config = dict(
    n_layer=8,
    d_model=160,
    n_experts=32,
    experts_per_token=4,
    d_expert=96,
    d_shared_expert=0,
    activation='geglu',
    moe_layers=[1, 2, 3, 4, 5, 6, 7],
    router_score='sigmoid',
    normalize_top_k=True,
    routed_scale=1.0,
    balance_loss=0.00091,
    balance_bias=True,
    init_std_router=0.0171,
    lr_router=0.00078,
    vocab_size=16384,
    norm='rmsnorm',
    norm_eps=1e-05,
    tie_embeddings=False,
    optimizer='adamw',
    lr=0.00178,
    beta1=0.9,
    beta2=0.99,
    grad_clip=1.0,
    batch_tokens=[32768, 65536],
    seq_len=1024,
    train_tokens=584800000,
    steps=12404,
    dataset='wikipedia_en',
)
Below are experts of layer 4 (counted from 0) of a mixture-of-experts language model. Rows are named router (the router's row for the expert), gate (a neuron's input weights, with its number), up (a neuron's input weights, with its number), down (a neuron's output weights, with its number) and show model dimensions 0-159. Each number is 500 + 25 x the weight over its row's rms, rounded and kept within 0 to 999. Numbers have three digits each.
Before each expert's rows: "comes after" lists some tokens at least twice as common just before its tokens as in all text. This comes from a sample of Wikipedia text that the model never trained on. Tokens count by the router's weight.

# expert 16
comes after: " |", "|", ";", ":", " /", ".\n\n"
router:492531465510449496483528511505497473489499496521476458510478495503563486512531521506515490521526516513479514494504467485465503484496489521484471518512506520473528477496514504504517527534485506525519494530501493518545503501495496470507508477492495523551484515530503552534512474517491483504470525494532472469498473542493507514534513526511533458506499548502513494507550489481515476492461480475573465539499499484490476473508489484514480499481504490522536496461571532533551478597499507
gate0:467508508517495419501512508500493454448511541525488504473509434517465462543511529498499493544487523476484505486552512527448485466494524456506489502485476476528536470504448495501518513513477474550509514544502482540508483486465515495472474470473492506487505526521471474533494507527461495490511510489483513478540479497496475502553483516501468497468489525533513518500506479502490490510518528510519490495489488491536487495490510542455538500533513544522522499527451497521473537525481494
up0:488518487515527499517484517529487517538496497509539445489506517476502483474450514502508463537502523468525503469440500503535510519455485469494540527519525495492494518516527501489502540522478476463473541487564468482478460515501498495572494506494498550533502507467482518496458486482558519471505506475485450482512458513533504462492537506499499483475522518501489506492487469517480517460507468504472523478466547521490472446463506487517497519498484479508492525501538520469522478485496485
down0:506506504481531507488528464541509498507516490498520511493492541489471528523559498527507514499504560503443549504519466505502555470553487518489506507505449470477517465474484509508518519494510537518504522504501495506444500509494505520454505512458517498488486485419500485491532540518490483515464480484524507531541478522494495467508485504518449517503515542474517480494550477528513479495505517497511530523481482506528505493514471467474517505524465518522509565485494479530514480477452527
gate1:539502512501444500495531465497489476469497549449511474487468502513448491488509531486500485509453469517499495488506506473486494491464486471485473540479530484530519489488473499500489523506499475478559531556515452534551489506454515515479474493499504515494502525541512528501520518496466489541501510522489473490493475506505502503509470520500498514492528474532456496517577477453510527529498502460487510489532509470563481492495520484463447465533482490525533517497471478493504497470495503
up1:504490508480453500492540481509475479459497551452499474495496505536469492508521559471517544515485472505516495477538499458494507516462467468514479541473515515536532501503501487502474523508455470481522503529539448491527473541485518486469527476522511515499515508510488527469519495496487514538501496506506498455480449468495503484512467543518540490509499493484456519536554483459511524499489484487487510495518519475554484475517516475471466480540481479524549499516461491499528513477493535
down1:496497515508516483501479500485499504491532508495482509489470482507501539501519502460514561520501499505503512494498501499491502471531535503509490487523481501499488527516505476493508503511522519508503519525467497508491513515499514487487558503468493521561543511476491480525492468466497508515511513468499481512484522478445474469491524511566475498518482544543502488595503488486506465495461521495483479511472499495527491493491527492489489510527492501482510419504508382554525479520542501
gate2:511523507474514491545524536517512451536487499488529470488507504480559537461454480522545496482537482513516494533523515542515492515535526497470517511512487503500528499450544507448495496458466538475511494502456480550537516506531435483499520467505507510478455548523491513505495563488480468523493486524491467487541485485529492479514518496530518492500495493482492529513517500483465506471509488505498490525523506530469504496461476517530490528499484476462497450518487510526505492530535504
up2:434534467481529523534539489498492476476505544494522519536510509443541522488506487501516412514486516505488506501523493486522514515529508518505504526498436526503523538512491521480497449466468533449537493480471479554528502460540466490487510513523512495476463495497515485495480529467451485535518521476475484477488509490507539532536502494505560503522499511464504539484513488482466481494467456527508474511491482518492507497515466502532505517524483515479511518506491505521497506502478511
down2:508494492576513494524514440492502478470473492483458531543534518479511511546504502519505516494446498451513490524502455504510524492510546493520483514508482512520513538461529471514485485483482506488479505495485539477511496478478488500465520536512463515506415494506502518502513481508497460483522449485533531497487477505473528541469469479501544469510442508484505536533503486493520516491525489552495481500460533529472480493538490490511502480482483503465486502529517501485528491522458500
gate3:466461517484504490518486479480536514549451496504498472516507495519476443526499496497507467476521498465505548506510499473469519486520427533447476479572483517547476471519522548506483512506523502531505528459479490442529458502532499531492484545497530506486508519523476483506528477515499496507480464514470535483461513509483460503506502519492492498505510500485482518467474513463515490469505513482482526492504516526456522569482482504487543518506497458536502513524490504506515501473510512
up3:515476509465492505492494481456485486493485481481519467495498556488537492530540465505510462510484518527498515504487471452475488516501463487491541467536472509474508514519506484531495536542433501487507494477502508521485511551526492495521519518452516531503490481490475552509484462520583486556471500519515512485509488508522506535539530518509471493499528532523494481495521503473535516489470503448502515509458533493489499478499506481509490524489501453549522492496547510466537468528489485
down3:499527489507452523457519488492510501504476523532507511529520497514539505534555472465476528502511521429425482474474494513502504503503515496508476529504510521488528493499484469539486517495492497473496454506499489499500546460489478485466529512555494535538535490504501492475526481505502485460527570471508526437506480548455463511520483481509503461513513501510517510492496521532501500475508487540513499502484505486516492497513561520509513502471490523466497452497540477484464498538511513
gate4:451537519515537484475489462500509510541505525519514511518459543504485485500506494506498492545505507520500500470544483481562510500527469522537496477535502490456495476495493501495483485470537521496488499461469503521532520487454503480493517511518515505503498525466488433550508505460497482460506530506454444485469491513530516540473502486487497521502493487484470537490514505460505505560495523525508522511547525491474472521541462503494468464499465540434508500503539498494503480519503486
up4:510519482491508478505461515548497525530452519564483547505471471507486533524512516478510517499482517486518474509519497507512478517494482454509513532490488494476507520512464530493532487536541511502513563529518493554492506522505483514493511483497496535489490481509485490510486490539542505500495459529561480472509500485537528466518512519499527476519452469513467479545504530490495505485475514461454514479513516545525506508438508521542455513511459476518481542519465486512517523491494452
down4:487496531521467510476544435507536514545515484474463516504501479492507532512477508529525503534521446492539519495473576523471493523545518496490507508560520502521490501510479520480532457515492469502510491484517483448529502543523483517525531470481537491541513479494491498484514546488500506495484495528485506493511500488516512503505498517472468465534469548461500483511492470474469498534507470459492489466507474528512514483513528470473521452501520515437471508508474495525503528504499469
gate5:463506488531517477483496517481485489490484501463504453483510558493507460500464488542504520459485540536510506477496554488513525523493502482514531560536508495505441464503513482481511526492494459491511486499508538495462475509503483527499466482501481532520475484501503504478496493543500535471486525521540537489504515561512527490463509503491507518528477546492482481474559512513519508531483536529524496454499494510470487461467482502467507524483502469451524497484477537546499521547522511
up5:508480484484516476491496507463500482489477455482542498511504477509514456528485505484536520512518509583477542481468525477431522511472503469515443518489494508494509501504511505515538492487480527496528473459507523503490460527473479490462505517496530489518535479448476508476469484555538518485520488509462526475513478512487500472511485525506507499497535494501534489509516501473489448521446488503529462477461485511541537511439511483471531507519491476480517473491479497516477487516455510
down5:503465431511500468528494485500484490469486540520476518479541550517525498506474493512524498477508480486493488531491487470497466534549503512509488497460526482541434514517503513466542537555513532504498502445526540441455524522492546509489515516553486503503468518477496521492498499499537512470509516463502493494532484503513501496481482496514526504506493528488532509503459491506486510501530478499505480481540501485585523507532486510495491534455487480510511497476497530448482511503515504
gate6:490487525458498496464521481481515504470508484493449495510541496499483514520529496491521507465494467550469545488503466501505492506493510456510534461519453468541528461507530540555498498513466490507508520512507553464519494496438487455500467451500481509501472449519493483576497502522482504517490514516491462512524503519492428489505486485473480475475523476493481492495512494462509491485488505478508467513483460452515511511535540521498512515503501469491498499481476474455513513496476528
up6:520519560454506502475483462527532509486525503485497478473494502504510543492511511498500500479473488490488537539501462494507445508480492476518509468487500505529523457470490529555496548493488472536514540488507535484528473519501509460473468476488492525488470490502512486540501503502480502498448458497498487505519517520470424481483425487457506470491468476482503473496518513468516559535527527490473493478551519483495485516536495520504500472501513491497485476524496470551523476504488518
down6:492502479514548466492497478492490498521487496503459482457535488511541476481492493528508501500536482487560527444505473497490529516527500510502516466437505465531498484538458480570504513538522532528447499494512496473510526500511505468515514530496482478557539475528523490500482504456492483512507532499509541514539518510504469508523474501499502427504454540494519467468514463522481499496522500493519472496482511500481483482508462485508507484481494496517519452503545475463513494512483465
gate7:550485533497512453502485556474522475512499457520526496496493485527527481479446495516446454461502497484530526488537498492489502509469505512435487530533488457512537486487520515536526468505559509527478486531506494529490478490464511529491475517528523459483468490545479515503511524524515468466528523518466511488487510485498540475478499496493439501499478465482501542532502474485477513480520520513492466473470483503484508509500523511464470513532482475518494530540461481513484500477481470
up7:453502489477534538515498467529490511484524543501491501548509525508487508538518535503548527518523508515445486494483493486495485492525495510543536498456518512545493540469496462432480483495467497473516491501517494531511477506547498501494514480451483512502478497501542513496477457474475521520468494496504547538475488498513451462479546482528560501476525533497484445486478524507511503485479514491475540522534491490552466484506486522521510511516537518491473504486541522500485525503502509
down7:485471468474490518525509492522513549514457498490536524531507490553512544481471489500514541484488473501505523499468497488506454514496499510478474472519491502484525574480489516495484511501482471461526523491503488482489485475462497499500532492500500504507469452500503513493468502455489495496438506530493481512540502527486513502471488434536516521508456470499493504480534501486487521480530535513428523532482526563475477520527529534481496480507469523474485515489475486559493508547480499
gate8:519552491434493469449505545536490537491495516488516495503515533518509482508493530525473478496524482510495436497526512475489457507541491552489473509472496504500529478502493522539493540534475498454481508477527510509529548517523516520480500472535471492486512522560523508527498492496487523487499515469485491511464539535513480526534496505516497506480526546493512501471525517456497418494488475512533502518451513514498515490486535486525499526502508532520533495526476515514546525515515493
up8:523499465452516482481524535544499516513461520499500500492492531481494489442494516495433502477519511501499465489511453464539456512524515540522488492487483506519521494495515500544430519525457501465488518449468523494484535502495480524457495479530455481483518500504476499527515484487510524487460495479496485517496570504519485522522461533525504504502541525521521516490503539477512467492473484471517532537469497522497497509509478482543476482462505488531492516546467479482524531487521506
down8:502446468466483461525490481477464514500469502493475511505543503526522486491509504480484489540466468460538450515510508514509542459473490534526524497493495513521498481519492493482532520483506529491526475565477535487483496512500445445516522536498454521512521505505492524482519446483479510519507502488516527481501524542477483505515499527487499458485484519485489527525470529476507500471494492474490517447503488534502482538520506494496484504482476472483489443528505544531524429512500547
gate9:453484476515517512512505542486556468510505537482513489537541514509501512476467466505507458481507545507511497517495480525547476499473528586473522466516480514491504471529541470510546468520522501504501520528464504465512512528486523527520483499494528505463477517542519510522528503477496475566528518491485512465520511490491447529512483516513522482500520514525523508479502505516506539493463490523512480565528490474494495518494537478516467506488452477504480484506512505523482491528553501
up9:470478451510486527530528499481524514482525534473499482544511537523491468530564485520488462473498530495494486485504458479485528507529497511520483529514464488496537486476511501463512470476511514466538501506490486476484538500462485460483521477529542500478478495515527471470495504442469485544544524504449476517502490512498505523528489521482491511483504520474497504510514515485517502495474496503503518518495520493507623481534496492514470502511446499517492492521467501483498511504494554
down9:470450497496496514478519456514488481506485513512474504473458514508477530484519475511529494486481516460479525503474445503495510502501465546426499521451492505474468507468506481505490499492519529494498471548469522458513489501460500515485471477534486498521502539488504504511541503475526526475479521500510507477504453541523525491524503480547512514510538480444484519517507451503535468474524523532517496481488515496506452517489501500508494502477476456468488490466493576473522555492497513
gate10:475530486522497506551462475532542540504485522473504513489535509536494458485501560513468525506529536485462514478477484525469510501496511542490498534483562491505478494481484534520473492495485502544464497454476521526532477519474456518468483496474492506501464473462526524572537488486487485493504488517516507541499470505509510573544486516510494526509508503525507514433470511487517509515507506516533498522537536485492460466545493532499484496493502484522486486498494521506517488506515487
up10:575534532448460472470505440459492479487481465509522454473502446498494472542465473499468483515510499505494495494489520496481478510531515476494511494454537486523513535473531521519521489477511487475477485528475498542462525550569446479479494536512524492465518500510523518473503520515522491503505517466476528474503495486479483475520492494523490506511505502457481458519491491531493486490527513492512457500531467527462515482511497486520489517517491482486445529536494490491521479494470496
down10:499512525494479475505495456534482533515497489510484506482511462513505520485534541509510505476529496541508538514476525510459507492491512494535514514516470503485487513471474548488530459492473483470528475517472504505510550555559470527457515539526528522472528521544465473525457486492519520486464493507503511502490509498491500483483454470528495526497479503506525496497522510500510474494508532451499517510536422524512538496486503540465502469512512501497541571520482533535503483501489461
gate11:468475495549516492495508494502461506493482507457511517543531538452459487501559526517508486499499494461530455543522496498501510473516519503508496521528465509529537510474534482458505498514480503467553478472481528486476548511479511512480517479485525503483499512467535453523526486486494504494489463492478458539488471462530473529504511539494504533543499514513539528512536509499507490487499466516547516523537495520495539481503531526514523522486489510484456518497459440490549499496489475
up11:503471437485498512511515535509502440456512451491529535530526513491539517524508489515499524470494546495498496550512507520480536479527529473490486516524482505496507479468536484490505530513517534480522500498486492516532514494476493503457524491466506549527477466469516463494525489474529489449472470468464446495509465477457463469479538515509481527498482472510517486502513533504496495463486484524509529534509484503459554458517537505526494551465500493480519474535520499515500504517501498
down11:497509559516480504499464481485489489525489511506489512437542513527504476484494477495467521524496486499521539445527472527491518534457492503450560510511483510499502490483491537518525473458501521506462483468534475499493517468514422449503505441500475497489492502466508526470509494511530474479442534502495523501471475476514538503488525490505470493509482500484492511508486457478514509514513479555488487456461490470482489478492482485471503464503525483488510472517530484478535505534510461
gate12:516481517514535556487511474488475438439520471524498499445500498520546482527515521523507524470502493515504485523467507451497494486489467531511549492498512481490457522505486513544482498471476512520525555511511480507483505493460434498487505500481504518528468506477507542509524518465468499499500509483552495507497529540479500456477504516490497466502549508520464509514492479535474494500484502458510516568480512532482477458472544502501495516524525494550527505510514506486501492487469474
up12:459495468485522500513510531535493528525496510496537477477516476505439486486499497539530486487500500469555523534535491507515447492467479521486510453495508501488523534541499485505471549492579535554498468516443491480462507504514571493501487508534493485500462526502469505475495497462452489501487496461442529523515509519533501497536479469462506510509507472491517534506518492513506479500488489499505515465487534515495508489445489507554487504522498495490498488507491500528521483516480483
down12:518537521507510469503482542500466507510518489520509490499518516510492525510523491523518489470478516518451444475499477473457513505488532459521473497478506553530531525471523483479521505511522490461508472448513515501453520497493445488517521538522515498461496556500509484444509515533511450505487505505494497488493501495477535488515490515458485525495495513494513497538514497464490451492515496526524514515521488520479530507478503501511540496507520504496558488552543589496471534497485460
gate13:474471487510497497503506514513519545496445483501515541487482472473502535535546454477503437506529501481533492494513502497498493538458505504484471517508520456446465476496492528475480488519524499518506473532520474500484458516466523477496485513552490505493500473527500445470529478494452524533483483506484491513524501510502482490534541520507524492545489452483516503495538526509493509493483508517510509520530497481456544565462473483470491538461497458519533487500496515545518470510479510
up13:490474499530562509517496473480485527510539514454477524515548545482502519525492478488507479492508452507522536515533513485494527512515460493523531457474517497557504521515500460539504544508498489493499536510471494479513514480501489485471486512461522540525510487462516500491511504493482483516512501528518531504454479504489461505462513576496495490476473500466465488477520502541478445467466522536482485495499555529458492489518526473491499494513486534496504494575507478506510510484528514
down13:531431515440500492494472494493527500455501493485469461481519450515532480509529502501507465479490464517469484476482516523508485510500519500542538516514450547505510513465495475520526504455518500521466530510466507482465486487496496476535531484499516493492477496533421480511516480506522559520455494491490500484496543492469481533492521493479488511477492544487477485474531485479528486491499485466493546476540457485527487523501520454462504499511501470495524469513531485516525482479478520
gate14:521514499504472454507487511484518515502489525502520504513481523495426475517511493493514460525509464508503508483497519507459533481506476468455508509496534507521556509475512495473545448512545517480492525483548468523496528455497545507502460539536540510475486508534499466517498518460512503496531495496493494525529505462486465506502465519486466500502490459503443501516480458530490550512496506526504511451513528441523534501477508533493475469525493524553481501460494498492525490511512507
up14:481535515498438479498460503506532556504512480509496474475472500512480488524506501504519441472482508489484526492471516557467526512521457483513512478514480506499522503481461477465526547518542507506477512496529494502519503520477517515530445475461517499503473504482535457518510508481526508458505539501500502470534503470515509510512505490516538499519486535513473492524467493510493510474489521520450481459507533455533516477514516568493517436512522504522474518489515509547550485524498514
down14:476491489507505517518502476477475483524546462548504485501489500491492481503527471490454500516532496520449482497532479488436529497489478543500471478484496504494527542462512490522498506529498481468467479457524498540513542504521487506554486497453518526542499512527542481531499427508484508494516499499496462497516477484509510512455457498516525504452479512505520456552492540515492485514466535487513501561513491494507496466485471480525475480509508510528510514513558466482505524475485490
gate15:476499467489486493469543509491470488449514521488517515510450509481489536494482529490460491526527536511474489526477462491506537496556509525475488518543445492457504502470494504497527513474487494470474496503496459531500531526518480496448520519491506506495505531467516529494548499461484488521472546506499482488507536497480536512458472500521506541525520548563515501503514510499498427502474534478487524492526501508487486492505545519548541480528514517486490498503506530490510529512453527
up15:519485528521490531481472430469513476521462506506525457491483439448499468502497515507485514491504478455486501496488471500518485538490537533505505538486513510515504453491509498491472502509528468475475490511523507505527515519488418510496501498472535547494494500513508519495529525552506488464561538493513533479493495500515475468463523486516498520518511494526477504477480521525519516536472530496506475456492523504475446478491524493481498475490487528536551483457489523472504516495467453
down15:479513525496463519525522534510510520495535492553481551491500511500505512499507512498496501511505510472470547529479470534529467468508505524506482438546506467477452505516470463477540463495521505494460480536508481512529472515473490532544557517525534512508507471497468483529467478503479514483491476507487518521495538496496518500473542467525518536460551487486507495496477462496535518516550522502461488529526526490501496465507470526466500549485489495490513485505515465539514505546524513
gate16:485517504498513547483521501507493523524480530492512536455459493477456513498530537526503532522528476524505484565485495509481424546522512502476480535505501489504510515503479488527502462517489466505530508476540522528504439480479508528466446499498488492486504474549487522515558493509495523540442472541476474499475498502512479518490488502505469537527515479489507485484488517472526480504514497484490492475503520440518490474461489495463483516531518488468454525475514533491530479524493513
up16:503472505537455461488494526507464468480542459467483485517481453516537481527464484505520488472491557517524500490499495468474530495493493455529522496467484488488518502510524531484505491473524512479473518523500484464479550536524494500500501486506516501499473473458510481457467519517465481478539528502498515517502499525516506491507519449440519493525497536525461533463533471514466511509454513486509499530468469503482518509545497523526557450520487514523527529543491511493482508502487465
down16:479480472490480513516497541518477490512525542517507468487540495576512541487502493474504493497505500508492497517487505496507473509522505519489553544498580452483495471459540491493535476502536481460485457522507468494500518520499476478489492484530518459483482474468516514501531529507479466485482499493472496533477500489547504509465493475454490588468536494517462526520470467530476534465515515504546492511499475513490503517457508507460512503553496512512512499496492506486486496506493505
gate17:571488492513500459466496523478534490450488522482520516482544478512438514500498524499473514503522450510482465515473496471480448489577480506499476479496459520502495472474503498540559535517520511505489487493496548503506535489513509473468470526513519483467524519464512495514522549489502509503479524506501497520513506479492470534495505482484505493485470493487520517488514499511500530522525481487529486484519504449527515515467516485519489414490490508543472534454490498531516485534502488
up17:490508499532450520498513489495539488482513529490436531474507475457480498531511510519499517492536467496517527527505509502496489460515494494474467496512467503465474524456532485534527507499511528512502448528489459512511496536528511457463492511524506506492546483475584525455526531481470480511473543503535535497529512487492480545514524466502526495522511526537522538517506475508455520531541463503516456512528493514535535491506522491530501499514489517517509491455495492513533492516505510
down17:522466520518472484499498483537555517483533480497506557517545458507493490489522515487483493470451495526485527522483515486405524459506526494511453508496466550501518480461485517505482526458523531510467505475506537499504474549512516486497477557519499518530556521481521509490506514460517487496517529534498500483524510511464501494489527444504479492527499487514514506509479523487502500524514484540515505506482474492492504493502485482507520485500487492463479533491511534557529542484449482
gate18:470463465498474476499518479554476521523486490498499545502510524495518516483508481510491499495499471459452486485517482545515536469514466522517535531500480439534489514547486508463471520538449505497512481452452463474514502538529504512511492472525518500515500488430513454468524507495492503504516484527500505489532522468488514522486513470525459512549520513471519492475499502512543487524521522506545495479488443504520495514498544508490541536489476489508509532489502525539485480521469500
up18:516499484461429489469520507468523503520494506497507520483485503518491473491527515507551490528512517485474504462480473525483513500477513523458556505503471481512508544446505469474495532515450525492481516520527442513520473510499495510498523513468523485535498514470493490482523506483503550505513522518529535477468532499476517500522523475517456473434522517523493487505521445503478526469504496468466525494475486492551553500522525477500520503501498467479514538472493534539469468535501520
down18:449502486497462574550524527542448485481525463499496524528454495529513463527451524470511513498499486489499520457537494481508504476440483514497491508457561483515541484495510500521491536521476557495502492514483531465495504489480492479510501483526477490532464467524544500453473501495450505548508515534517498526496501501479502517481516520547489502511505502478515493494509482521479549488488466498508507544484501494489496523508496515496476563505478476513498504499536487471485498530512514
gate19:524509534484466509477472487508450529513533466494449525472483525548525500531528510481504489515504533500459504555525529533530518539523521475433558493482481514468508482473550480490497483506511472501520463501511508515488485484549537494498502501477518484479518520517535506516515537510433499530517481488486479517499468481495502494503507455499516498489544500507461493495541476506469533510521497522569475530470466486516500458482533517529525462515505517519504529509484497515508510496491535
up19:494503516487507528499495480474443517510496477529483456462531516490515471498489487486537511501540554476457459485523551477491490532507551485509444491494530464453496475483544485499506468469515484485495452554484481545452479464558495500527530507474515481512489525498545517501495508519478463507532521453474515541496486499490493512547539494510530514492530519520505472488475501519442497539480489496527478492503498473534476480503536493522487494507517487492504486494505493473482514480479514
down19:508477511494463457495496477467516489504499514532491515498466489503539517523523490516462487459483446489474516525491518507484477523510481522491497466535537513502517484470477526454521515512508475512469507484448530473541481484494494501498483529482540470558502512467524519514475484492514501493472524494470469492461480487525495486504496484524502515506482521486487481574492478538490502506518502522492493527460544487554523540468506509501476484470523509540535529523479414509479508437490468
gate20:491538544500472516511578502505481542529525487514544508538509499487541536510495492529499494500536503501507469541477470475498451542493503498509516488489466527520548509511514501509528500493454481519482527496522539512526539526498497455527475500464496514514456434476487434518493472476490500486495512498509531500484485509511529487503422514490526494492511480505501517509488520524495463475453500491509520491511543479467543493471490510536512505480498491500540490505469460458509510540491489
up20:456502506463498501420512511504513494479493472492444492519510527513488509533492507488530480521501531514517527470502496508484520518540464505478502506514557451481485456525549468532522465534528471480494511497504467515519484496522491552522504493531457488518519494436467541523484493474500550523458494497516501529502511522501435480520545497473493502485508464469485486481513502485483527516497505531488500471519515512480525445543512494494488520516514492531516484495563518504519490509531495
down20:498480446483497519519540511522534500484467508479471557505476484517524536473453478496483455538488475503567475471481532509504463533509475522550488484483484512524493529512459500486549519495482526504490502478519532485529482491467479499499504468528454496490509547503518498527467518509497520521529521516474455487492479522498496512495490519503501481510468500513481513480503456515479545504514485480485541478493500490468521482498478483475499459489489544518463549478497445483501452464558488
gate21:482506518501456509486482521507491482515504500501532475519487499518512497526516530491528480492503503477547510547506510523467517509504495526505514504534521517470506473513475505548514561504508528492498512503509529512477527554475492466534478505470495523506487558478505522529504491474509479546521487470519466528509519464497528469513529528531497543504530551547523554490471502503500478444499502464499482533463537510516443476522488530485464520495502502517528529536516537495567540509532507
up21:489536522497464540458491458508525477487509461498477481483503505543495475458507478528494529467478490437504477505494479491492523500494509542508540510524514527504491502486479514559516485475528544561460502531450500547493527502467519504543465538506510479488493524508476503488527478487549491547471506516532531523534495470477524513480513556502490499480513483487519507499489540500480475479523454487486525484517469498494530485469503500538526517488495458489500495483558495499550476490487502
down21:497481486536484480500541498487448524480535481490500488513522463540498438520531530492478513500564516469511479478548514479506489499480505516477524471549548488530522483512544473523520505538491497530508477511500516518521510484501462524457492527499532469522523485513510480481519465532482526524523480486466553503483535534505480498512477462480507456491501492486480510490463548475491461506457502492533497486462443481505472530494492476517499541493520479539468479537515517490517515486473510
gate22:505526487512460484512491445484486497492538529469468481468484531507532524534485490473506484441504559512486525458466489497536541480486450513466479552515472510507438547488471461430495511501494510470538502470525457479562481478494467527482505481517440544485514505480500509482498499498497498488528475525509529504465458505469488502459503485500479492468507536516514499511522510522486515513525512519490455494505479475488510509503481480493537510519504523497521475479498506522481486500490521
up22:472507465516520519516491476477467450459474501479491485461494470505493490488459510465535469488517528557472498491478519460496519497508443468531511504477506516525513533473489512466446488516480479476524457465540502478482455463475478499487492500508465500506522514478525540521516455502492491498508506534532494514479456523496482502537505476517502475525583534550488478507510473485518463514520482510472513498487515504496503502548473484497522494499521478564502476472524518496504521486542518
down22:501500470531486503485488465462488416483527510497474449466474513456513494526514504446476537474505527463495540485526486471536522501476499521493490508483499487555504500520506449503499520537483563520503506535501513505515483515479505504483513511513496476559526512508479484489534460459491544529538516498474494499509512494484482487479493526563482486514476537497524478503491532530485500478464535504501496535503543513501497481526485483515430490506482475521517486488520443500496516524495519
gate23:537544488476517502437499471486475470471542463512482462536465475512491477467525519509563459518513462499472475507474561481498508536518523526499501474504516490518504491456515487509503440493513503487489528527487489526503499505466488486486497516499489470489485529472523544496482507490471469509471561474505473522507460511516444483548489491506579483498497514488502535490488516481490493518483473496529492505508514499519501531488518551522526464519526471504499508524510489465491478480490549
up23:519520518469518518491506447479508497483542458502508505520476494488503481480480519527548454507523469514484510534497477526516475544503480477517492505500531495526492471461445494510515502544514501482503491475520498525493492484445467495524478516488497513499481530481494536445468484518482470501493497478484498490532447500522441471521513516503547482541473481460496495511501559486517515548526497497475495493533517503504505524526465545508501475464480487479448520500532474425483492506485540
down23:550474495494520474500472524497500489482485484511492516492490514507518482491515527470534531523518507501519516493509473491539512498495509498528505525480486473489492551471519508490502482481506541479459487508511483529495495515485505488500522477514494524548509492517501487514470462507486507479479480510524511502490496486461528497475535508541508473473529496508521496510491484461508520508499486479530540502493469472521469489503455495443493522522519510507505478523546328495540484470490485
gate24:486532549483505498492507504521518573520489489491505527510529480522547529527478478509506498488500540504486537439515479501492473497517500511524521471455535517511530504538536514549472495486513514509489512489471468494473497473528478501552502510514520507459410471469452510488509487526476493524477506480508517458476474546501500473536511484502515494470483498466482495499525493461526495470486480546492444488501470467479511507478491493515490483497466492526481513514503488538541512523525455
up24:530467507480511522533532483493497527492530525503508488521525504479506506473455491503505509488524494468520504496450442492523490482444494528532480494475490491501498551520486501485479505476507536462536509510523508503514551501548502477503501514496518514503469489491508550448493487491478481529492491510518463450465477492474517447536506447510495483481530473510496488518539471492510459538461482485484500536430483454532518527451511479521534500481517476499489515454518467485503469528502480
down24:514503462475497523509488501479497528513508462494518480559480480450505507493487493494534493491502502486482478504524509527481507469453434463471498505530510511556541507528484480495480508502536505544521480494462528489481542481456549504500519489466459504512468483474528491496485500490500507460513498469515540467450511516440488521547469481495500496502509547521521455507509508500517517525490502511522526495482530490496495525515499518533465527497523512538544505529570452526494486508507536
gate25:488524505548493518523468484486471497482503547474529513501523488513488463510501529545505472506521464518520484566492532462504484520508499497499444534528534489490491531512453544468464505458528478500486519504468481490508487502546453515494486498488512511513460514491545518452515501485480515469481520499512503502497463471492471509493491527515535552527532518530506482490508498514491472488524460460503487457547511516474516504518476501444511486519518537523517518540495465479529478473448526
up25:545491470465533536525506447475508459480462497516499526472519467535500494470473498469490468531498495541494472515492546485508481513540513517483481500492515458562502519521525498540509465495525488450513486510489496456527529517470504485515505516563470513494518503511497538500485512502482512522510481507532502522524480501493458478513465495506506472515532504456522516509492443519466495473536470502503473476497526551531496514518528488488506497535510448560443478522505475487487484486502509
down25:518486517475522458539528476482498484478488471492490522466489544535509476505572541495467519502499500478454535496466556476512499476539483510494535549462489492531515536533500485500497464486493511545476517515485519506510465499496527485520473476504514532524523501488441526523485482502488532490528478476508480509535502482493508468489432562522530489493495551486537496460515496537529503510494490492505503522530469507522484507493504514463541478480528489509503510457537484522471524502522492
gate26:495481503524491493526506545534515500479518488476501509497447492479535489508490532510482478501510548559460548492492524529524477485537473470513481504524513484503509485533506504520521484495490467504539500487475505545484517460500473504501492463525478475510458514499487470452550474533524489498477450511477461464481531508525533520476521486449504508505559543457487514514479481458502462511485517474501511529501524435487505470517514498468486509488509507507449538476502491497558522482497492
up26:502538501465482504475497489486514523504450541488502514474535484508486523492504486538506523519485463460517480513498486487490474550486512547466556507508536513473503516455519511486483515499514462495470497476496526481478489564524527502500495527481517503480526492509497520530489516476498484504529520494530527517516489472516494481515494514498499533446454473537519506494513495496465544487493529554479488487551501552520542546536454527527509498499474525509547462518482517488469435536497489
down26:515517476534497499489537505495451468483500498480500511473507485516477482506436480496450491507529496532492487480504522488513468518506511506491515514508539481487524496475515514481506481457395525490493543506519483539453488519541488521514507505513515505482487515478535497509534484510487509566477463551544452499491493473483526493451509492507499503457500489517495508512471473471496484468480524496426528546509471521529525498466503515503506515500494473489508508473522520530491506544531534
gate27:494508456491513494493521520521433509488516512492500547454511513520525497512476523522523485507479474514538468507477490482458443532553484484491525504512513477508514530508491459467480458524462477496515522497487518474526487475500447494475476486511500525479464460528474484522485512514501448506483512505496500529476496500525455470511498468477502507487554536476476521488501491469509501480440529478539445505526526484483506495469534527504477472470528503475527505486453518501551480544508507
up27:504525448493530475545508483497479532488468540510519548515556483509503460512490491468517516560484485502506490466524455466455534487497483480534472500443500519518507507513491468501475467565453529508493517499485530489496471463482497487488507464511495506533536480542491493521473461483510484482502481498535493493462486494496489457510503528505510453484492492471531464524461532475549484510471496496488477517499537490474489486472499478513477525474512509494515449492505455481505533460507514
down27:511501481487495520495554513491448521529546496488531493529478486502473503516482482496542513453498489489484506513437494509516465543541525455471500508469450494487500522477502500463485445517514461497503531497514484507518513485515460519462513511489496457480474477485507495474509544497500466530513522514504475511503512516493494481505534432503496524496549488491491518481507484441485480461506499499501492487474496490524500475442478562487519517522497518475456518442463544495480517493515465